config.yaml
d_model: 96
experts_per_token: 3
n_head: 3
attn_scale: 0.177
optimizer: "muon_variant"
lr: 0.0105
lr_mult_o: 2.0
lr_mult_up: 1.13
lr_head: 0.0155
warmup_steps: 200
schedule: "cos"
batch_tokens: 131072
dataset: "wikipedia_en"
Below are experts of layer 10 (counted from 0) of a mixture-of-experts language model. Rows are named router (the router's row for the expert), gate (a neuron's input weights, with its number), up (a neuron's input weights, with its number) and show model dimensions 0-95. Each number is 500 + 50 x the weight over its row's rms, rounded and kept within 0 to 999. Numbers have three digits each.
After each expert's rows: "gets" lists some tokens that make up at least twice as much of what it gets as of all text. This comes from a sample of Wikipedia text that the model never trained on. Tokens count by the router's weight.

# expert 49
router:410425523488475415469514464544447545511400527516517553474488482419539445483571458472527453511592490466541562512551456645604530472508530416487494433454497437529433535502467538492503467573415542465442450395442521460541430532523501476480486543479423545497480477481416516442388517525478430481
gate0:408497448405486487499521544533516508392619503563518441543533508552489577428507542451499463639480595540509583518526532520555542575538465493457436526456517498526375475567525500473542474500424455450560478600520448488529514512475475549483513496451469387468450501463585533436457498444535489483
up0:415580469485515569495462532481523436394580519495498478455510494588521514468530505478452548536436507550553518537557514491569513492503386587433514582433442475539509421541514472486474524499446513566599510636462428489469591454480523475542478504501491409459578538475519459470493446485608455412
gate1:569447413418520425473542464514523516528518563487405482485477522350582542575527518501465478499557530482525407520456500560598498427448532464511547422486420508505559452548543495551547511406449521444466449488539517517530516511461496408487506453524528465503510536518563487430333440483459505492
up1:536471636467510447488438506472580514454487637505520508457562469530481513522470549538481469466463495529492555500477542541563533345540549445484554592514595530540528553663502486511505472493525525440424451483545479482561480466500499535465540469528462450530387514499477520491411481480590439494
gate2:447499422491517371506505507443490493457486517496598465474650482485526526532579486544469567494516456498420544497575448440505536472509538495531511479532459513478461640570516487562574463445649493514522444584543498533548505420507549493562549499530562509512506471529430517456570498473479608528
up2:463629466479456350561528498490522434435506519550445509413511480381494492486470532503515509502519561509516542465467347471405493496495511404468482464490505473542447495532585411489409495530575503589452430480462549533501484516511477569489467461540519591517416472544454549542514469498476548536
gate3:385492549516538572460543472467496512497599471479493556460397523391509528523530474536519498506476556465482522498553495613489518537432526380458489512516501485520503432435528480484575499464492502454466563422478528479481552531499490562486499547531443552433388506437329523395563544479506448455
up3:578497440475460454584452512468516505481415534499509344539558512635459427484483511459539516526485477525561461458472514447532461489540443645544542487540468452506520511491479527473472503557492512540578450559579472476518564448508512432484473491443537502562611417528605485561485475483434575539
gate4:458495451490507471382538470443528379553540504496469430460480545543519445508522510544467411478513434519458464528626536510517500592490503386493534546560499499533548541465479546493577452514438543435640518404499531551508521497650529440479478518536480509492523537527416531542421483503556471483
up4:528497544496536502418553477501553542568507486407490615441448548490470498544385576536475422520551538511513419496620540507501508465477585406447429502431473516522481504562401573469528560566550539529458581524529468473503556527494487510508521497476390506449463546561460504462537516461426532606
gate5:454403549466518446436563544526489483594387596492539534506486505531509500505537508548471508475446579438532532501482473654446501477487546574506478469453540480476466486465554443551528528441486511490492489498418500504467382527475480483493608493452494427478547532419535460339495534513431531415
up5:543497473630474551586482497477556417587640498435513485446481484520479505458534532489487467550436498482566610487603505468578483463464425473414452513428488555477549533475522493550573538534504455525493508431494413525534393435507472512473497495449464403558513494482530509483448492499400442435
gate6:495488510475516541492561492469537588520487509448502447502512540425497448491602458406494551520522483549535473526511502520564445543476435445632544459411446560436538488536459568510463504491445511411511411462498580483408524509400476506500534621527482551497378542486387480529485561518454511575
up6:530553488515497477616500498488466491370607534535471530470463454559538455452536536507627417493506472459545526494582468421343505505496471451492445500474585497494445506567495460482464525495499575522493484634532503466582482422484495466536527485488582548494529506485454532380449552502523502544
gate7:567450428517509455457482475498495491466450465546544667477515489458483473467525543478517532501484543498435534490418446524597473515463489541514521487459481520483603492582484530575570496528590539507457524441498449534509550530418409402469571536515485637562529496466459443512363481508455552451
up7:512484501485511507503552538468455542550562591479466387505517506486547472523459501503430421462564464543519541490434550515455456460530581405499446497510524430496409490496486481437495496441386468423531420509507510479502540533532574547503424473524612343428469497543591525526580509545556518580
gate8:469468487504472425528458557480486502485540419551517386441448491445504466487562585470555513496586533457512505489550459571385456516505553495530507466496586501418399492555444512524506554447424467510579490567535534512471484510484491562553596588483516475542451543470365541469432501532506369489
up8:478527515534496465497463565484530437401506487584549439501464547418497451512524554459525568525552509403495488494549450502397492556512569494498536433481561505435398487462449521546490505485414532477563508530526525537438446506537457449589601571456542479501432567402473504484340452511513436451
gate9:412585490498499508545478412524468543482485468443434451529498529359474467461622541520485520583561568503440513452506506445537477507427499423484503475522407461479502570551473542578431504484468408479498480492470515436529509437483549505471523583446518441509564452518572492477431521488329513531
up9:489466539495489433404615501434468510462477551448534458459504545549549503480426505521552521531523505534486505510632511407508485495480438488459549478431531487486382512532528498464523407507674542486446532514459456499416540499560512467452487481546448546454391475495469506436595477513561523406
gate10:421442533452472520472471457575534513439328464501512444522462526399481557423504513462479532509588474482480513472571459502620595517480506552555517439580452508544516473457448461562475506592497563552454498524416528529513526600452496486514407450528455520402497570515553435493534474499506526516
up10:468582526440473535486527452615533425481431475473512477532488507318553526418616551451463553494555458469551531480542489560512453469472437501519542390557423582546508547463521495539492465529492589588508473459535508533498457538461473466535445427495501515429531565521568434476513486442437499504
gets: ". ", "\n\n", "\n", "==", "). ", "==="

# expert 109
router:447452543439440444500550446554444538523472502548547547529531454451559440446552447452558439543554443432539542561548449561563537510556542437514466440470531442541453559535441553448490428543436560438459451448446545426564437545561548484436439553447443507544508444445445568504443547574451464473
gate0:474420477481403565503599497545509461585490480509466539438539480449485491531492476533551454488428551459549437526642538541500489418641496508591503395467477582532467482534492544511502422514460513561488490506549413496555481537544545404494519509446456555520413430430552511486440527566508518506
up0:505599454458555465428527498440498424486508535534529621538511503453484511476553582496504594497543463472500571530482537617489482470455402435417491466496500437506501583607474477543436571472537535522445459464529582550483558552500470521540528417534592393537558542543511532441454538515497472567
gate1:433399532437478502523567502554552492612361468556483445563445511503518573449541550545479473615527434423541504469548442535485491529582505482564459525534524494592428540591479545452520493453480616429496505565509580460569428504505504538417454552530495492532463534513530465473472504506485531454
up1:504420571452538454591468497536592483601407379510459488576485564491485516544498511552511535599484460443558469487491500518474446541523526471498494536513507514515456552550555565552521564454466535563507523592589469464526422541403464482395491524517504392474382497511518507521558432441550510489
gate2:480419554487453482484490455602424583524447526513471583509515469533493536448507517520527548427637467356527479466553498552536469506522532428507549523534543467503399549482406506450469464510505586514385501520524562450525499463506532477495394558472512459489395498465503565562455418530440472513
up2:491481447495475418569540426412482552509499498499485438469514514527539488487471379537499480466409512507508524539467493467593532449589525441553557509411471529532535480528529544526341472552487411479475460544470445554424494610507558571477584476519531511626488486446530452497586502537540558521
gate3:486536577508503502365528452478467586511537456481470412498525430457539438477521426505568429469487488495550537535506454490468363537572440445543422496413501432567536434511504633458481495508455544475441449516464470499531430562439511552533484525490390569482541446420439516484486483550485491544
up3:524574501531538436483525466576483469496533436494505542607521416529477477592517441484511452506582567513472464440465522496578499422381482516509545489489466556504436424417510500517543465421430568506484486521440399534397448526489498531528473534476474650416559577484454504516437503465439477533
gate4:462500522460532480440491472553459507441451453531462544458507489526592400476472492512491413490599513428562427554508430563464444462483437464482363449558440471492384507525494579437446468531469529443482475501499503466535536530496556496423425564535444499466453500481415478587434604549457462446
up4:498546507339494438591506454532535470469529488508500630514552564465532390487517588463468572479487523488500474474505524492479449449474445510450617509465448503465538605578507511486481474486517473469537436463520434462445458557473593542528503493525497479432474499544579543645462582483489444507
gate5:492488568439521502514544470465565515421530612470549517507519492423510464557571448410530470462489465458463534504546400558476516477444490451581433494398483448476491594502507553577550449464569558518573483442454450524497593517539506563547518441472467538519606478488489608561422509526480468405
up5:479415490505493506516404515531421419508485461435501701463580484524473490532476602525486455580466528554544553495367525414501501490516547533559560467527524559573473623493456499448500427508573501519473519564542535409495467478541463545506503542511495509521448535527495516431550553502527464485
gate6:486581451551507409439611488554513472438467439573478547522523530536510472444551436451500488506592450408605510487484524509527472524486524472468475328515525459417490517504502428480636464581479447481467436496519406501512421539544520505525507528508476518621534517485460453555448504503489456518
up6:524532525529535507445573554565530449544485531452455411421541511499503510538540504527519446619516483553531597474484510505584542419453436512387438494530557428472523531516479512595478632523561536480548528489438436512467488496482579550413569547466466479534610540507447578577555516490507518475
gate7:446542509579540446511512454431493463533507443528505516487548397423506518463487478483545529491488518512533615524474541553535560447578548427520478457512490356444431622528484495518488394600460492457477448450500544525471424490564535399443448571499522525530519413446481564459472540561485564503
up7:467492544444493432419572515459432435542523409498467513512531502487459599516514454451463444513453481368547523481572554472514508419485606508510386399485484543593572509498523480478447524467454489500442534589521383472518589571482484466531473418481517445482489540542516492574430502555482456478
gate8:454507635493487478418463518475515468522435526468547418564568499482501486382509478479540473453518479470481504515524428513524480546496537508500452528582550526526522568429526487444437453552519544395527515538475558515520507481466508489353512432426453510537494555479470417557481631567521389409
up8:489552599506544465475438497482487461516460580409428429494545482433413501434536433427471524528570514499530457592540424470517500527556450503444489564544554442510404471428529472564442462469406467474481572508499499507413408480507531528423539492612499440519587440540512524584508537511494460549
gate9:487499432490503503492515444570466515590389518556652518534441457512473496494468553470546547516556415439585478548584436484594465423543515487516476484377529518524484422505447509531431508451455452453454465483532446493540452486492486539531529507482416507491537443458445585503446558485378572500
up9:469609507507478596412516528489527575526542521539519524582512491468564462456550487494461479593562491460433539485447493565426487556408495517459462537561518446499541593440556420509481478452611597570480528581540514501528500437530499476537452503437466562436426424427493442413572493504523491466
gate10:530536580599449491502451484585480519401485526485561516501484504391537520528473497422482441467530457436515421486481488433547539509515446478416470400490486470609548427480558477507561463501391523490511452469400549401513519541555499526479481502477478518472638542525469610485477601504496491496
up10:464443485539499503444517429441478572496541508434610515609424469547539529412617576484545548577471504467445447523422480457557453516469619493456444560464503532472611518472549518467444451518532518569455455481523509465564505448508485469501537519530581491450461586444474506505481418549499454589
gets: "| ", "the ", "The ", "New ", ":", "United "

# expert 78
router:431459526423451456473563429547449547519478533543560566532529456463561416445557466480573443559552447442546549552532457570545527534562551449493499451463534440538455554530443553453501420551413557444466466459452526420572440543559548490457446551447448508535514430454457569507442563567440482514
gate0:453485521463445464468528480489514548570515593477454504582590521517458484432476495387568473487502440446494505560501470525543389543633454460463441499560451489592578577569544528543425532463454526492454525492438536422558429490489538486429562527512589443518555480498432518441512596512488528521
up0:448468501550476488457479488590463503443432466511533493496472518514580469447479567559374512536640476540567548468544414488471527544422484535523540515538515517502419427504428517543427560457558529596635442487503516520461431568531474487528530515409437504523463491506511587551420470475467466437
gate1:429468489513465519508427362470437483507483487508467515598508457445494541426512399394667499493535482536448515527529483518548548563524432465526485543421472496599461583488489544543495429618420552493450469479418523433527468492489518477508421485484531416535491448453517503540459511485482544467
up1:509610515418512439492549640549527592539519553540546514480452424514530475452567519475361466473522528471517482464549497589506462571510573476529473484647514472511495501519556548400477541417527447507447446479618441529506476497574527524523512464511459515526525493485421495478524460560515571481
gate2:523495536527423460503468456503484546454489466573461410560492484443525498521632546398476462511486520379484438517463425526510479498515509580504361466513469478448530525474452552507515529456465525508442538434470400464479477397556549570461430542407456513513479499441512422502435540512408573539
up2:527497452491518524595465474391430513565521484570517552454555534541491516500513471484491389454475529448531602480540539493434462531447452547485506423492499528495580418419476609467369487399356527515526450499485557523428537531531493494553490483462486591478561478496495518459502571507528472576
gate3:497465566505442458434525518573553423492575499483529483472533460465565561461520472525525495549489474480577568527440445463496555571574571468512495411436545460579480620519510569474438617524546507473452467367508539480458498595550514469514510581538394591510493462506426524463507522541498560504
up3:449420547525559507557539454517486483474446511543503450567564476481449500448578568475485573510534512512513490443500526596491447400505470512533512467489569522581533506410502516432549385499512518516435510603504527465510476368503582511623529498573359427479503542498478504534512444487491591497
gate4:477468526412473468460566497504529585441535562506613486530464449493638561351533462441489582475467524541471535474607509553528427406457519473422553482500517444493554535496469518508526483507432561448463552474540464499495458544545423536417512510405452433486482535496485495425500520549563453520
up4:487541485476438460617467448485418502492551581517530518477453518447539396513518398562555436514402453522438535567490482482578539458409490531462436546513466497468484450523528484419534542559563444512539473540544530588434470457476461513505415469545432410518524606435469538595480496488433536486
gate5:438450466420510475438587512560435492509493421519548560399434496445522453505500490489479452510448521454510544505476440555524519537409495489411534518473420527502569531496436522444491553534476454402500469439530515504530558613488546467533463540582504612476546493424491515426369544597487428506
up5:516614532572503513625442453495560508528541487535421435563523489491537620494452518496563503440549477484503553515548518501459532487560457430584472440516543455489419529529486550531498435475402529518484477495563555450470372493518556549482511419464492585512452495478535467530517338471507540527
gate6:389537533541431475569503457490478499556454488477441618468536459472546466438532495455564482512543468492576546560447447482415507435615479459586536439558530470547553532593485571546552494575485576472528580505564535485546446508442492503485498552507510516478524464469422499388464515492392437549
up6:486524431468569505520498466464565545502436510425517599440447563525507524474545536484442510607434412557532477436461555530495549574524506530515478552482482480485503442550527561539383534430560562499532476530519469428503408515572439530496401407483445427498529544542558554596432492532469583534
gate7:486503500379397474576550497472502489454515488524440551542480550496538480452473571450535466481539459544566536509515493544508548468482517442515474537462614472560362588547460506500427556541505465426538496494534590455544466518567502516543483365449549525586423463541425496568517551451510461576
up7:476624452435483527425446532488514514460495520481464451530532495404426464519550484456535570585566534469482541466557466409546464488531536469515497405392507520610448522512531583448538474499553423560465551500467493456445401397468485433542614456538506497538531481456450549417518463505526513490
gate8:456445487494484518527491456521489541523482545532512486593608535459501478399501320428474483429456494500547616445520547494608461566564460459486508386548578493528496533449458480472465462602471459461443511442548501516556474489520572548477523505533439567512530551515543482563459543550482561539
up8:505482543481465476584559493507559596558518564497592465475483474511540503460517432496450481383516465476494544445547471521469423469537441554508451559536519551466568516581509451510496449524396445487503420461590496467585503505475625634451454476516554420422569482552547511541562548475476504533
gate9:540534505480304503457566519485469537529532580495544460538510506446460451570603478512457463450512542506593484506474507469518414461610558457463517459489447486531499517454456593506522501478537558451526509470559507437582435493591393503406434518473417480507498453481429544489489511451434510468
up9:539587481481614439515472541497472460472438542565550490524405561516512471434467425521488442566542498522556509494495392624508531486492488462481442513432535461493439559497482512454466510468476519447578533481467498460450611493454568492429449503610501525417415544571581548439491544533515408531
gate10:366494476538477485510605426480526540573433555528471488575559398492442489484485497524610454506626468358423483494498434465480446476539520535510460516473462464511503536551453525437477479507443606445424445452489494488512479527514495458426467512578498558519514468569553536554527554490587521515
up10:488584556423554500592607563450494536515516490460421591490488479528429610475560498508446542457508628407495593517509401462467433500451443532488519473435453498418456517512471489509485522488496569558550493494484375459546495539549502475534432555446514477537507462471482556449443545414503515526
gets: "The ", "the ", "This ", "(", "was ", "200"

# expert 3
router:447492485481372395515502447501439604474508501550486458525511491434545409482575399397509476587529486495554528555508435518553571493550514468483430481434474427521460504512511612505455500477514514407505381469492537475531492545575534437452464539510421509615447495478460548497470496551494493445
gate0:554549503462370504479470464472550424501466466539553445494521509432522497465507416454502477473596456508570587488473531540518526469482456502574475441528510511475590599527527549437616484538562506554490406415560481551405473425531513351506515475490573491525487468472484441481477537519588450478
up0:482532428582528478475427434585563585499464452514504446543502483454587612505457518488503414476471604500545509426494500556514462451536562544524522502552429439604540566501528485481573552554500464483517552558443445541523520528459569557390549531515552478428405517479474543511501577583526540537
gate1:518527403519477522461482500588496571468492511513426497596523513447496514491591455501531507562541515547437512514527473517588454452456479501606419564462551392374479521490449554507523571389521509453476480512510460485503586588497492361554500576475521474568541508456447564487558542510489486435
up1:455493453524628510515391600517542536529477563427591483503533503431506461503529657471473491537555548421493514512503436496464532446555507499439482520546554506524530453547475523362525476545533458544456483372455486516453560495407453483521433429505486481448504495433532527499487488532554462582
gate2:388464498588478495490467539526459487521507503524514432490562474445514598489511453443499594564445523543500392462428539538492461502507498519533449560529501484398452553427502641537432406488487490488527462544451479519440505482586497502438476535518469538631450414497399583512518517510534531445
up2:631442459503410490458488575443501509537514572491431447551485482401531548526587518446469495530465543502496501459527519469477483596562429480436466448416495489526583549419493525511578374476500467545436507569511521482475549518670503579456558510448434535486491513497537510500551473532503459519
gate3:469576541511495416398531401444560518472561597520553451504518489517464558471506456425556525472580500487534482528572600449516547439494542525557475530492585438462542539474504488535519555560555495432599432463518388509528499464611549509464395523479423450524515522573526453498505474477443443529
up3:441462449532562508438477445482593530428426558460439480471612437532571547491507526483540519596530549504476504532564533503448434556387504501509600546494557560584491468535519478597418505583478503521527472557469495525506582534614533439533561466503471468450415464539545475435485455534462537476
gate4:492486517489476514530406454523494612442458535480430513644454571494504476432446488419445511549506481496524390484463443525470498468444556486600453526510455436382468526485496554527503539472523541490532503472518405478496529394544561444560484459488412497446498427513492493524476538591559567598
up4:509522528355540464524488552544509530601510438507535443386482439631483496401491500576474468594483528500517516398556453488517535495493483513581539530487576434405584578444508422459547532533467511463475593480457420493481502567420524522540486496545476502561431490430496484506493469493505506478
gate5:486520492328448419535512573445416397541382454480529491531512499390580419498500603471436541510509432515575528478528466505538486549410525496522510504504487460478483462560557518427443496460514507586549483514483434490460494461519543496492528475550545540540508569408548510436438464514529483421
up5:550547474460467379559438559475458488562605439494534492448498486507489576555460463501507479536524452501497545562593494519573592536499477469580503443481540561354453618536545459461457502431509459418472538497416460507494539446449411495511458540483549524477492588479481512485412518466493545428
gate6:541579434518404522535431539582488452548502477515512543526601441485494491500422401517512482543473477564559545482479480472522523492530426446486449437460518519473440427535462486551559528442524524430488466414492462488432461571527457452410521539429480510557539465440579399432364474553569495553
up6:466472518494528460429484474470522483533457566493502441562496542642565535541494566487513485395495540499540454592525436522544431442450468555607553576596568496536508506472508399519433459485554492425488519492440572492510514524577541437475411479554483450486529607531489595437549501492536451546
gate7:405485539515549481507446489452538519469526547492558458560478475524523417501496516394576590534460514494524526543561484530567599480526625597491430486457480574446566507469581533589441494440505557412479476557500505534469439420470501455410444560492421508510474435485513542468522390494512526441
up7:511504521556503531478517546523490423495520480535467490499484487587525464529477594564499490502551476519623643535479518425553477422404509477502436450502532518436508442495412577540507476566529441563455528405471483509468554638477492392495477448542532480608472493557454501507424523489498433572
gate8:426512472597502409500505479467465525465496556457441561524542485516488453507557378524571447598475456462525538485477487570503464484556414489484465568433560519400518485467402515433446511384525458468465462622501486562430527465481543494524480532570552556530418500485567477460509488616543503491
up8:528465544425470523524517555539549508553505420452542521428496544498494459554557469547580484550465531459497469550496551583429459517438403382489486524537461582413510479520470555468446514532475515453485484478484400508552544538545424501501523543491556587498423585671486492517520528391490506555
gate9:509501492536490509493470450519427498502481451573453470480461573428465515459485540496534511438492534503572518529523497515564446497427373442499517580539429487568488527495511647368508522491536505413541393516606454476478574552463426470462532469540452487615484434507486547427461551526471557544
up9:524452526462584499512478542467480365476480378501560537672539501580486424502562431465520552485487524514471534572463472480419496513575544498608542567479447514470484494343491575431524505571485496514483518526546452487517555519536516493520506459490520599431490506532506477459491444493546452511
gate10:548428546535534548390573460530579498481495499566527441524458569564540392531519433468469383514493556476549527596520445484514626495572423410492523514511494477511577535427518532552582556523492495474529458497529525483492507459463584394533419411517463487543478470491522512417485474446546502495
up10:512479460512491460588522521468477459523486545473499486410416528453515514489506471525480456459540408517388647496567525545461501382526500489407512535486613491562553495461472472550380541491470477536434436575554530526495450581534539546498503458494498499346501490487526483451520497433510463579
gets: "o", "u", "ol", "z", "ri", "el"

# expert 9
router:465561528439393448481537485479419598509500467513482467517499452434523481502595441408518483587475439458524504505523486529565525543557566454581383492509517464557433511489507539426521417549503507416494492382509505430520438587505533490471444536503498584584466509443441536449498501596456486572
gate0:470470506520507563559436550573524587403476440521468552510603495497480498546550472507521505448504522544502471480540460535596504474448453550513466441509589453536558429485496526472581507481494595516496414460548505450466513575505439426593443442504428399458461512438509548557545609560556432424
up0:518534428519606497480489462455450480622539459547542582444459512561481435406537522534472460460504512485499514528531539505450450469627549499463603543469523576556562460439474487571494502482490523516415538524510454422483419488514553577517417464571492446582501514523484437528457500448480516358
gate1:406563536591472476546568487461521445425534432571475458545471475485531493550522447535468533416469520420493517441506498414585564581504518499517449495568500542639428477545445587598583432526472464483435419528496551512583494473491484461435545528457513535457487478515507487534544434560510534582
up1:537462507535510450433572547573406523546557533551505533466556473495448508579539518532460452450486484393506487504544456415435565519472532519533461442545578627521396456462518514448551532536490388540447578504582615462513510491461457516470500545477563459434459536461491514461519453473534404563
gate2:521531489545531422528513556527455515460551482487440448555552505449520317547425391487452467424495490530543551538490441475488581421523443475547497408485485452492512434409523496568521476430504561484471486466521468438593457467435544431551407505536527533525564575569466476538535535491554511546
up2:509475476501523456516473420520567491464509387432524549552462560544452621470467493500474510428590466515464489510502507536505483572496605493410559410467551500539527517500463394397487582525470617517468554553464488500533550451494498524491568648522485503468499520471554445536514437443494418467
gate3:481496481526544408518540501422453474565495445483490518523504480473521534584557518483496573454521431457507463456514526491570462439421410478574404460509499478558492526470471448541402478497523484429433428477511506439429493486481552502547522498597474457518645434439501537513389424597490533607
up3:463445388523505459599446492546461503555461579530425535494567557470457513476571519541554458499499412486459487531457549549530489498586616535468536600384435487503518459453481436592516556491526516554418502447460495513516505471429401522515477532407444394473593478488493470490445491514507489471
gate4:574470629545458487479490499389485497549506578551463507524570493409513454461496481498518406554468530452543552492464567522516523452599551428501455526467510517485420446458548407493400512518473520541513480562515502530487439570524462637509540552514514545446544568433470470523504549513433612565
up4:574592545508459603520485587517499478518550485529464516445504514513565548477483421561532570450544556555512581526544541531571564541463420518498514526428472448568475467513372512528600387526520613450518542498518481558445572503473533525508450539504582509597487497531507497569525551472409534515
gate5:491596431547470498436464432499448467481503479465425472531483463417424495531453502451535499540470461430596550489496532517500469551519536548552435478535556462436478424506508461499500445664535574367557444546511491478500541485503465503486522419436547496557477442466624506415511516559412481468
up5:460484432562516494477483538638511494427564515534518469439471475450491544513544446572488522570556543505549616470482500404550451551531474576490450483482487473505590534441464446505444511546511629512427457624542493489569533471532522544503456502418522547556553577529583558464523510443510453565
gate6:423536410544493519480489583515436532619510549542467411394503600473547492573465549503549546454451467477513473580501445541401549566542495517453382485580463501549542520556486432375511487500514495484426546469457497479503504520406482482503451475506556547542601454462510496500524507588467513495
up6:546431527401496514423530530511556586482601609560453549635487447511511500488467593478534454523469449481443507464444537583528512565582507481513453524524434567554538560469586470452444448499500427558555486376498526461469478497478519544545556456439442542541469428505498442451472494513495502560
gate7:453531526558492477409584487462520458403520582493535414442495473469542386498508461475414491534503471511544471478475568547532562555556431548489493503493513379500497359497495462536385534562479455411505492514495460473479463516528570459506465512485550530585448438429507564407466487485577547557
up7:489442534605511546524445470566462578495509482425494536552418489505488529466466434578493411582477540564481478419469499525482551507603578514513482456548553511475503521531448474527573594368507617592592551514506461543553462480565478599482487531460439582493529461467521482516518489501436518477
gate8:543517602445526453475545533475542575401566586530481495497532539487535456466468400491501477472456510545459517426437503539532569399440556505507435533553425455461489455469490507531460539586545481525478548468521508480563449420440518473394558409441503666492516498489475461580489569516519528530
up8:440537389490443492538509541512507567481535486502467496523508487527422529472517368494568583512553432510543503509491527492401554495531502459576465433574459521470497500459461397475512410433456457477608545502455385513506625469494571580454538533507484523495515571449462493509586467517538422564
gate9:470536380401494356491464547514420487442486462442460465412374533515435497529559488436502508527526372455535461650555534511510515484538496471534492572418488482450451516385503455498514496481474479523535488516503472498477496485459485494478510501534416568622484454472471524479486471545482513555
up9:523451498487481552484455554545538440438483496527444540558561594485544460488449503592547587426461430507406460568419465485503569484467570531404508461423558498501462570509516507527422390503547469508425501517543435472514436585488517489487555559498573511420442498481459504498537514417495607418
gate10:522621504435540475491530470426438565353528445541533456490565461575481524443551493439481426593493517491565527523455506515524498473499532524467519480562470463459559444559564543518546566523487555479502551467477540474418529375533523492519510468510531673521526454456465430537494547564474525568
up10:463524536437430535515530493444492545481554516492383424557501497496497562514554495429523462490554394515481487497506455473425502571462525472488462462547438531453557478475483506452548452472546465484470462309583553471475407551481520498544429527428459432549528522428585479468543475538590402520
gets: "or", "er", "al", "an", "on", "ur"

# expert 114
router:452477491454427466464506432545420575561344525512503486534568497475551474459509433463505488544548485413488580564493451491535541458546460484521446437471503465504442534572460528361442491531469561481471446397511504478504490546550506549417511491478496507537407521396458549452441554593511492571
gate0:470564534482431533429433481526473475365556457547557523584533495488511575511480488483509499562522499517580574471539575443515488544474447476603493457466518450442528447510492430393434483466426492457547456424503538420469550393483460527428520442490508526460462514358409466515471499548474488549
up0:460504548606434468493534509479595539521597485503451583518396486532511446522469506453438430502551504537445575484513586509460553543442527483452465439507471486491541446411549524644560465512520467473360498598472475510528491560537547409509459466496448491530488495491529498609533513417493514466
gate1:548535539527445573471574488467426516491369558521416436508506484486497512504518458507509475392563488589532512514429535476549409506447538523526474430530566515434554454484469444438556495595522570479486479519589570481557550512558478527407527404461536565502457513488466544566519492563501375455
up1:548554433446506498500578553495538476468597448524555522587499465439486431463484492574566524383472490515426531501464554526471565412467467452423442529438632472399493521545497514502543582512510513506526501447409498559568435506388512518539568474492583588528489460498463430520494511540518506454
gate2:507456433499461488426461381503476525507439442559419476576444576446523497480485471502505440544485494390575537625478562497463465489536504510542495534431544535405552438423505451453431488575478497561436500470494466484561458500579476454459499387542500525461418560449472438524540525548550440440
up2:586497499466427502580555473517543427535486551567451565491564520412490477426491488545413446501462495514541577447501480527601509555581517483551516505550475477490524464543521468545476523442588492563505573603474484497449444437476508393432452591549550454417473527484574565531410529427460548507
gate3:466428443523485408501564529576548452453472606462530456489560482432529521434508425511504482483430531523436548459510499532580475614507519544541465523455495487504543460519480559497460520496540486519482481608521479485485555487575496433554568525508450532632384519528556554556572568512455360507
up3:494357534450539549551491492482417583522606480558485496555464434562473470551547573578513453476432421529520423520527532576523532424494550453531561587508484461529484476491471426433532479478491506574548410592484571520476518542426460565505488445458468467468494470539572525534514463489472398434
gate4:560446475529529429499468490486469554577404581553430516558624537493466486575462541446481458534492480483460507487467482464440515543466468506488502507447548501516592411549512521448476521527579576459414542446524508558580434495603498580412511500591459474574547536578494504547446596575533487505
up4:476448534550495547435492550622473547600499512515475475468537528541527517482402555526480510447390549461512535559501471424429538505495441490430413395368575462509527510525537473541555522437460520583437572497494449488483508458504545434491405523484383511545472504544515534522461421558522497541
gate5:545557542537460422558435514548528601470510544488516460567437554497497516528516447519470512482482527429549555500541521431551532500491414484509510434491488497646473456501512511479458496412544536544451443441477468475551366597496423393494460619486449460480468565537474473504434455560574529555
up5:614536491574530382528519475398525460512538412545514585449466406475483426511564492517532443573481600510578513465480524484529552450555525478518457513444539496415453497560418481604532448556582467417416478528512499550572491513527519544521487515511528442498551504578566450570443488493467499522
gate6:498486486516465418463423620463457533494454476518452508422478570608484522562473515513450486509442475479515516569530422528413535492603475579433526528494447515443480601539512423466406431448471554577477500564570449427536517551505557512418458410456500580507513447442545490455467497558470474491
up6:441448501510447546434470509457519449532524499524514484485524499530454532561520517412511509506545478451563458550513581517451516380515469480520447470330511479475516466455581495596560510491517435506494529413459597462352465421449489599501487566498549473534532438544587499500504533533503423437
gate7:437512490532437527563463533508454644523499475477494518438548549525531535538544391482468537535517613519510515570580419465539461566491449505520425402504595545541435529576456528350554525471482466583564521430485545528531545490557510445456515558503484513471568513425550471451460502514470494474
up7:493537547493569538493588567542519508524363482554569456622437526492475471519542589475407509517555531546403452470424509523525573463626423526523526484518500476581520543504457543471475457480525435555530482610539457503474519628484539423498493541518474528538527464483555480417463457536522517509
gate8:504552481477441412554540529532426450618541496519418507487581441409477489471436526500488510477544426432375513461542530569544425461376613467423501545490485533520552565531516510477487514547528450501418457382519598514505479472470551483520485541538517487526458462564525477534455513538517462573
up8:596459496500512501445473475480546472599577471534518463451404538440476516432630520524514488411428489447547446533507546582474490421528502506496594513416478418480556505457444558476498430516600494433499494485577515509439440477548459480517460471576478580554579461546430442513560532520558503556
gate9:533497482351509608532511527471411493551441465556522519497582461473497451536500466472541534417424421465439584517484512478525543488453527457597458492551473465479470591463510533441512544544461537460474494446491581510498520617498467467520568571549568522470553540449521485377542493451437419556
up9:607485551505428507511487507544562427497502606481590498505432543453517478581495571480563452461450485587548420507535466519470608581461514495425464466468502500440584510610456507603572463512539482568471496592478555566510540519519435539508551481488456477440570491511511604516544506468453462458
gate10:500547531528499449445467456528528501454535539519491486481433390588543469541522538411489517511545472431454505568439496466512629584498407510478498575404568540586485460389555489439458493432473472479481514435539555498478528414522520517429507489407515582543519540431543538529415524508484498597
up10:587428444468556489500488503461484400529422466516508505436505516548552381432435451518509487511551463554558486413541570443501480601532479492452499458449492450525414523523495449524490528457457542560496466502491483429426562527511375503374492514486564572534491523408465477542589417483470452449
gets: "end", "ig", "ag", "est", "ap", "ess"